Below are experts of layer 6 (counted from 0) of a mixture-of-experts language model. Rows are named router (the router's row for the expert), gate (a neuron's input weights, with its number), up (a neuron's input weights, with its number) and show model dimensions 0-255. Each number is 128 + 24 x the weight over its row's rms, rounded and kept within 0 to 255. Numbers have three digits each.
After each expert's rows: "comes after" lists some tokens at least twice as common just before its tokens as in all text. This comes from a sample of Wikipedia text that the model never trained on. Tokens count by the router's weight.

# expert 27
router:116163145122076097171112138137133093116121126146113126139121128156129103157167157144142106127129156087130114143138114159126099132149161113141139099092143117147143103149126104139147107089105091128101133103122138158131133105177121160158131114093121168144171127147163143107148097152107123115178139123134178090128104095184157115121113158179122117131129160154109114148094131095093115141137158135134158158122090107120087130102118101098127130125100115101113111075073142107152107139092121110117146146145157137131115188107105160162137123140091142137181109161144147174148105170107129131120166107161149154147176128112152165166118139137131164091141102134095106162179112144150135120098119085124105151110152120125158107152129130152146142145139111143158118121114098121111141146090111
gate1:124127109147118131101104174108113109116091154126121128121106116131125132126130113116153121099143140163097124138153143150104131133118168161129136120148111126190098155136143109132160184114129149146145173154113111135124121155119142112136070158127158123134189123125124151163135108135111097113111099166147141129131136154110133108139088086159147134152184146140109137130151076171130156134148128151135107138136145147129148112136122149111125116132129121129101144131152151117166105117121198156172088170133140152112163152092118108124152190093146130118162180157137159103133144155163117131106116139107171141102113162124123128139160125179156088140136141107154145089137125097149179168140100125142102147132090122126184102121095142127129154106130150087089098102169095158109119144168115
up1:153109151130165130116148110142144108107154129116133153071128139120129103099107152103136139134126140134126144143080143115163126139107125126111143110087118147094165159118115144132155111158160124102121083113165153068132132109097097112114168091115107128111120147136139149102127100101131115141166135098129151144140127148158110129128167156085142097156106140125150141130140146103159134149099120107056138115165101145105135137106119122175136150109131136150139134153125075148126139110136132126115120110071096093151113080192139127087088099123153144114103102115124115150151138141139175110160129156131114119123144081163114141113094120083132141149107133125111138125094073167122101125132148110121107090161165120151086155115155128106119158133100166164155158170093143093156144167082136
comes after: "\n", "\n\n", "-", "|---|---|---|---", " | Title", "°N "

# expert 11
router:114146134157169122114157163112115138166138134113100098164155136125094142103129117122085131113149114108127081091161173144171103114156086110149158145126094134094139112124135107134146140142143104149104140143090135101103170170063148161142108159167166153172149125082101139101118104130116089152121123160076152152154146164162106134093150117154149083139118092172123162137128122163132155101123135129119126153101149102124104154129087111120128139106165156113102110107120152123127115133150172167150147116149180118144174140104098171123159130135153160100114153079158142103123125147144112088120139089127116124163096141150119146116129135120132129113103115171153077130106139133131142156114122109107129144130110155143133104117121097125169121134146128144118108134129061141138130115138162
gate29:141118104098145121159135102134128151183105162137148123104157095108117206135117130136147109139118145122152107108148114122092125092149111098103165116116151089101153113114094142102136118104122139133104160139157113164126112139146152190123132100150141153130051162081166124129170084127120135181150122099153112113123125132131104126156097092086142130128133122148122131158128186175122154135143149080147129130106099159122116103159099183138128107133156113150163096104141131148106104128124069125082125120118137155121145121200127157126118126128156140156104117099169118113115082098132150086144114136130107116143138114090143141125135116128106123125115114129148096109100144125139129117136163116146138185134107146136129117092106087160099097136124094113115137149140118163168105129125132
up29:155102166085110162148166156117066104107079139136168149151138125106131082092110107142156140139123147103098092152139137148149056107129138090112142183119114134155127136115089134127111107119111112072131110120113129104091130148125137165130137110166143182113123152126146146089110121139103114149170133124118164146121135154115091135085124118141125159146161124114087164112103127143130140134115156131135164132156151134166134122135128149113144130148109160121118124142125118164129135138145114123123155168133160113166168143121081157109127188131188103161091171129107132121132071145103126105146138157113151128141141077114113160175109100130174131135100112112128132134083126159137137126144121148124170107102083105104126144111144134130139130145099126149100149136136131116080154168127156
comes after: " | ", " |", "; ", "6", "4", "3"

# expert 17
router:101135155112118111121133101165065108157090112132172111114096141125083158154120096099122133108094087107150113185144096118131136095144103096157118085110144091096131155120146157099144130140115110110182149090155134151136105115091153107115150143141140131131146081117136119124099119107111079116122094157127103128128104094128107164088138158094157128123132156143158081111101099129108126131141108120124154134119137105120126151104102110103134090115155152122121093141132161094170141145095138079144125158165183121110161127096136097168178142126117149135145117167136135117110138118103146125100124149120138137118117134112150125144122103160114130122156127132108084118194118151093140131132128121120156168126123122136131108108132142176133132157129087139190109088160081145116115084140156
gate0:153148106106137114188127115102135147103105119167123184152102143138151130099116132140139167128081143133140138118168133153129171139063106122078137119115127129135090115098089105123170146126165084115094083144098158123150098099146095157132122115124087128134127126134141129162136110098120155102178070130127100119153144136127123163114176106128100139148122113125117088149172102127112171174147152104116143167140161134128103137108140112140163166117155107105143127133139108121106137151098111130115149065134120127106160132172155128116098151116148112123166082100151116098159158116137138127145120117150119152142144155101128099118145143115166128092105146090151133141120105137138098140115159132104140138086132162155145149183118122158183127119141128123139108147081097088105146136111130
up0:161164105126113129175164133133102137125120121149168149171155149161104113112102122116104136120078139077175108122134139161088116121124100144133182125130134100145097101121120140124156115095146087118131161097077158172143083113149132142139101151140122141154115112134110114134125086117102153107149108082089104126133125125164107160152137169123115121107140137080138100107116149052096099121145132097109140149117117123101088134097121121125108156125183137114146143080118106117166094139076126085112138125095141128132156130149155146138104131093123124130146109109136139102136124120106112104070133109127155153135131065125158135136106151152159114141103128120080092164148133103134107138147155156115141130125140125120155103158110153131149116154156112106143087081130102109144151082128113
comes after: "\n", "\n\n", "|", " |", ") | ", " Albums ("

# expert 13
router:159084124124138123119125087139132126058119136137136093175160156107132167099137137111118154132188112128085107142072117192126115115122126126169118144130156147122144162068125112114121129139158187121135085128158127122109112120133134128143118138074096105106112150155139132105109125136163161141098082142142173117124128142130166128149090127117079148149123126160170127128153138150158149110119086100110158116122135152124120110132138099107151170147128147134147100138153128116123137095092124115135128109137098110165124138105137105078132147122102106103086117118116070115158109122125094124103151123127122107161098116147135122071120087102144170118091131128132154142151116108151147114153128118181154098121140079140120165097144117143082135071155123118132146128136140126134146137140082
gate1:118094091137140097106135139114147114112171138142102129110122120121149159107131113108131094142126157131153125158154105149107124138111154097120112107104138102143092150156110127141091106113171093152114115146148150126162178182129093103125144178114119119116147152135112098149148148102143159160142172124112122094110153118128167071123111102126135121145134167163138164157153085140128174099109136108143093109171148158129155072129102123077124109146142118161094106151140098162098149185111128148131123109138101145123136108117134121095075142133122096133136132148150103138098145131170126125100070116106148107118089142085109116100109139144148127119092148110105080132110148128126104158176109126103136170074145108146151134124165134141151133176104191135107123143124136114122139134100131
up1:128148129107127144101124136147087124146144110105095100172088140137102106132114129163082131115128131141091170121111138106106122090129137171127158107168121115105142125088114159138151111129129135115140111089115135167107092085171134158125132111141115134151122129125189171140145109165120127091160117117148131145131093151083126176109118156136105155111119135145125120136119152096159106152092113129122162179104101135109069159120160117131107114105110137137144137131126132101081127104171101124129167136121145145105132155158101158141179108104122182121110102109121180145196112110096115135148163149107128153158111110160142135192082147129116168143173125139148155092146128175132130105105122153106104081155149140104108112124120147104128171138129130112152147107121154100132146136121136
comes after: " |", ".", ")", " |  |", "==", "==="

# expert 14
router:148093090102123160126108081125108084169142122111101133110107149132127112111133138164106132111139125116142119140104141157162121116115143124168135085077111165098080162119111139148123124170142173147110079135113144122149107110149157151160117095115150118118106156122101122114156146136121141105112143130136142184152110114131127144094119122112153126135115090134070175120101132175160113110102119141126095130131108100113150144128156135142130124139081139119118093126129107155110104111129150117144180141142158116141159182155161119132093164101120159115126151119086141125103106124160164127166112141160093121170149105106112159141153128108121152117094170112123152112139132116104127150161170085136120134126085133153174181129092120093097166166146131147157124154123163146091131163073137
gate2:112115129147121112131113111132139113124073128133129051110082143142132093139102145192128100125127175117171109115117106140126092143135162120120097101118089133170126111137146140095133127130143120138130112134105105117135169102137154107136165127144144146118087134119138123158145154177135118122125119088165131145143125114080159127128085130145120103179134147105126137132105162115131080164152088105159109092145111137149117070119155100107115158182101124132110155168154098130102161102126087144100138144105117119151071154143160109139127099103139139153116097118135144164119113137105129099161127102124156113099109159107129098115162130117106175123140129134119127097103135154154184144115149152133129122091137098118096114134116163090139145117139180140110145097187119173115163137142146
up2:108102141149125104174116116126101155147122130143096117095151147159145110156122107155109097101137158108139089095122131136158144124138135135150186113105131119074130115099102133150101111142112128141105135107123130108146126099128164124160089111152146140101122130113086133113113172154173115138119087123123143117144156118169171131142144126165161131122103125137120187151104130102134122101130120099114118121111115121110156165110088144103146143133139126128144093083102128066169143136104130119104153097134145085123140120105140093148114108136092145097143125166139136146136107121167122161082132120177156167109159103132138160122167134128077097068151142135123109156118106118134140119135176115116136115162108071120129128193136142108119114106123113188154157158112095168111151107170160
comes after: ".", "1", ",", "3", "_{", "4"

# expert 6
router:138158151157114116102143175102119121125087132148115150135114116162091133126152106134113139126129193114121081115126081124087112099093101143122130122136157124128110151134105139124118117094147104129117116129109149134114095127165145145175123135082123124062124139138119162183119148162107130159111122103077113120151115113086128141105143095156136118130102139108139156172140114147144124150087119166095168162102126105129095133111147127099100138094107094106087166087096172154122094138105143110140102112109154163104116144127087137130143117167123108152113175147159142144121135128154151117136113156133151122072127122142122153156082094122117156144146128125099112134177128184121134136177111123133145145185152148150102093089105150166142141147109139102135142148114120134100161170111125
gate1:144145156113131113109118137120115136114134093162139099115103157109147155169159107169192094114100149137125116122181145147113133131129144111081132118132121145186121156153136120121123149125161151112208084141101166127128137095116128110114173147135107170126088102100150163128102095140110173088128161084166133160118104115116111147142113074163119126122108138152064133124108134138114146121122149146132127056124123142121141111107126167146101114099184113114153149136141105108130129102124123136103130174118104103131113169173142118112113132110142171099146132174092100138120126158167155120163133129115124120155123144133120126141130127144111151102134085104105166140115115124139152134081111137083138127116120134163110146088152150130127142115116148118138180133145137087178148153135120
up1:189124135154128134120121129131121130053122148098135124147107129123098135149134115112095117139113128114095140110098073155167106144168167125124137108117161071131085110101119135124155194106103141126148121130137097104116130121134112117131148099141113105145141159202124143132115131112113096132150129130167149119141181160151138100142150131134104162145133146141127099117127150089109100133169134107156122132152079132118131092154115080164139098163128132152128119162073170116076113149109101108124104146114093101118142127093107138134124124103103144155130105142126133104118125145125155128158115128152163106132105096115174132132136130129147137122124111120174126085173076181103125079135113132144111087099078116126167119093102107088128144117098146122113115113122123158133162154127169
comes after: "\n", "1", " in ", ", ", "–", " ("

# expert 0
router:099114148123163157144106123147119146139090133132111135122127117120070142151089089142111127107146087134147109144171145134168105120150100124181104114121110101077145093140091103103084122110082138114126134120151127171135143162153138089151122153122097123200145128100105142151147153133140110141105105140101138133120149164135141121130134100128108135107107107132122150112138126162106191122123152159147130141124153105141111154111112132153134089125152128176098130136097133116131120148146158175144077112139114120131171150083121115126127125095153080174122188109137144105151164125099098087110129149082132136118104102115125113104115114103088085133138139163126114125112107178117116160086171111164137152138119114090118100116128155136097096114173145108147133115135098142104111130149182
gate1:103135116137116132135111105144136172126106104122138108138098146144098166097108104112143126104106130141179144095184095136125136140150154167113120118146127148138151110172093103141136108115119144137119130161153088146140124177102128165157134109117106092137100114113122076106116123160083161103151146104099142148122105124110171120133118102117121112149133110148162169124136142169108139170125130126119140116073117138196107064151112137136141122139093093082127146183105130084102143165112119133082123136120101145121138094124067167141128082155124179127125107119118185107123102088110167131103141133113105144119127114097125126116130140141123103135115101123119099109096139129115159122155140156091106157142160166150189120130160109130137133175125091137109105132121099106096124135139121
up1:108126116091123092095140089144149128132124108113146127137146090105136153193147138107170081150090146110147132138128126108125155129150117155117122146141162151129163155124150138154147120146122158135125147123138107169123108095116127120136131151091156144145121167083111126160120145152111081114136134183136135145079134196150184115126092124122114142131122097155093107133130123097166134135119147138116110120131098160136150143125100098125154147164150114065130147129170111098169078103138141122108176140129135140097105131148154114167122097151130147162143175154103150103104159132173094134120145096134125132074153115146115128142136101130137117095149139121133132132123110152088079088158143146135121084097151111142093103134172150165174120101128135122129154190131120125128107134123161
comes after: " | ", "2", "0", "\n", "1", "–"

# expert 3
router:120134138136160159132102151152092138099116146088119101109129124124162119103133107085149107143117079147124172103081066173157078120081128135143089128148135126141131137159093135109117116112116130149144165143138144133108109152148114145168154113116111119123112171088136147136101151130158098116082075107128172138170144123159144183128126122115126117117107151119133124144117132157178111102145105085104098111169129111118131104098155073093138154115095115101106110155126141115149122106129136128132106160138116100126108130103155122122116097104109163123111140116185125150106119140175148095128122123164114143143145143122111098146150134097157110105109135114096124085090150109093138138106174127099147098138139095128122184122152125128128115135101117140143120173172164104097103082148165
gate2:076150141128104116146087185147126097170150103169076161146133122136133137134152102085122121133129111105104203104133109103097117095113151115133130130122102112138162143166157103099090116132138164123120110144129118108160131104132099158108112154100116147161159160133118160107140165141122144119142127090139114093134158160117120122101105125159095121129113118125132131164130104139134142143138111140135169131105117127107098103128157132173117131106099136133128156119138159103108117137141168166146124102179107110113156089102117177124105107137102142166132128180169108118121120137144096138134158157127115158081123129147122088130155096107159103126116175114131100118155170094128163111158136177143146138095156149125144149150106103080168169129098108122178154117086143126157125115093130
up2:121101125144149123154093130123121118149168153147123104116105093126134135129122173110123122153107138148109165109148116120142201142137099139110116142157120124142175167140140169129137108105162109161098162142119172106113124136112132108144176111157171099118119119148092145173113174142118147175141146096128126131155166133108141101141134130126131160125149120098109084100120146126111116111164119095113146131093114143140119124146141104108105176136160093140124121158156160112114137149133122156121151115128111089151118121131102095095069139118157174103094181155095100151162143113155126204132134131125117150169160158138103119095104124089169092144140128132138102142109121109129094149122124165137135141147146145134118128172102126121101089092097095070121148168074105132127125121142127
comes after: " | ", " ", ", ", "| ", "–", "1"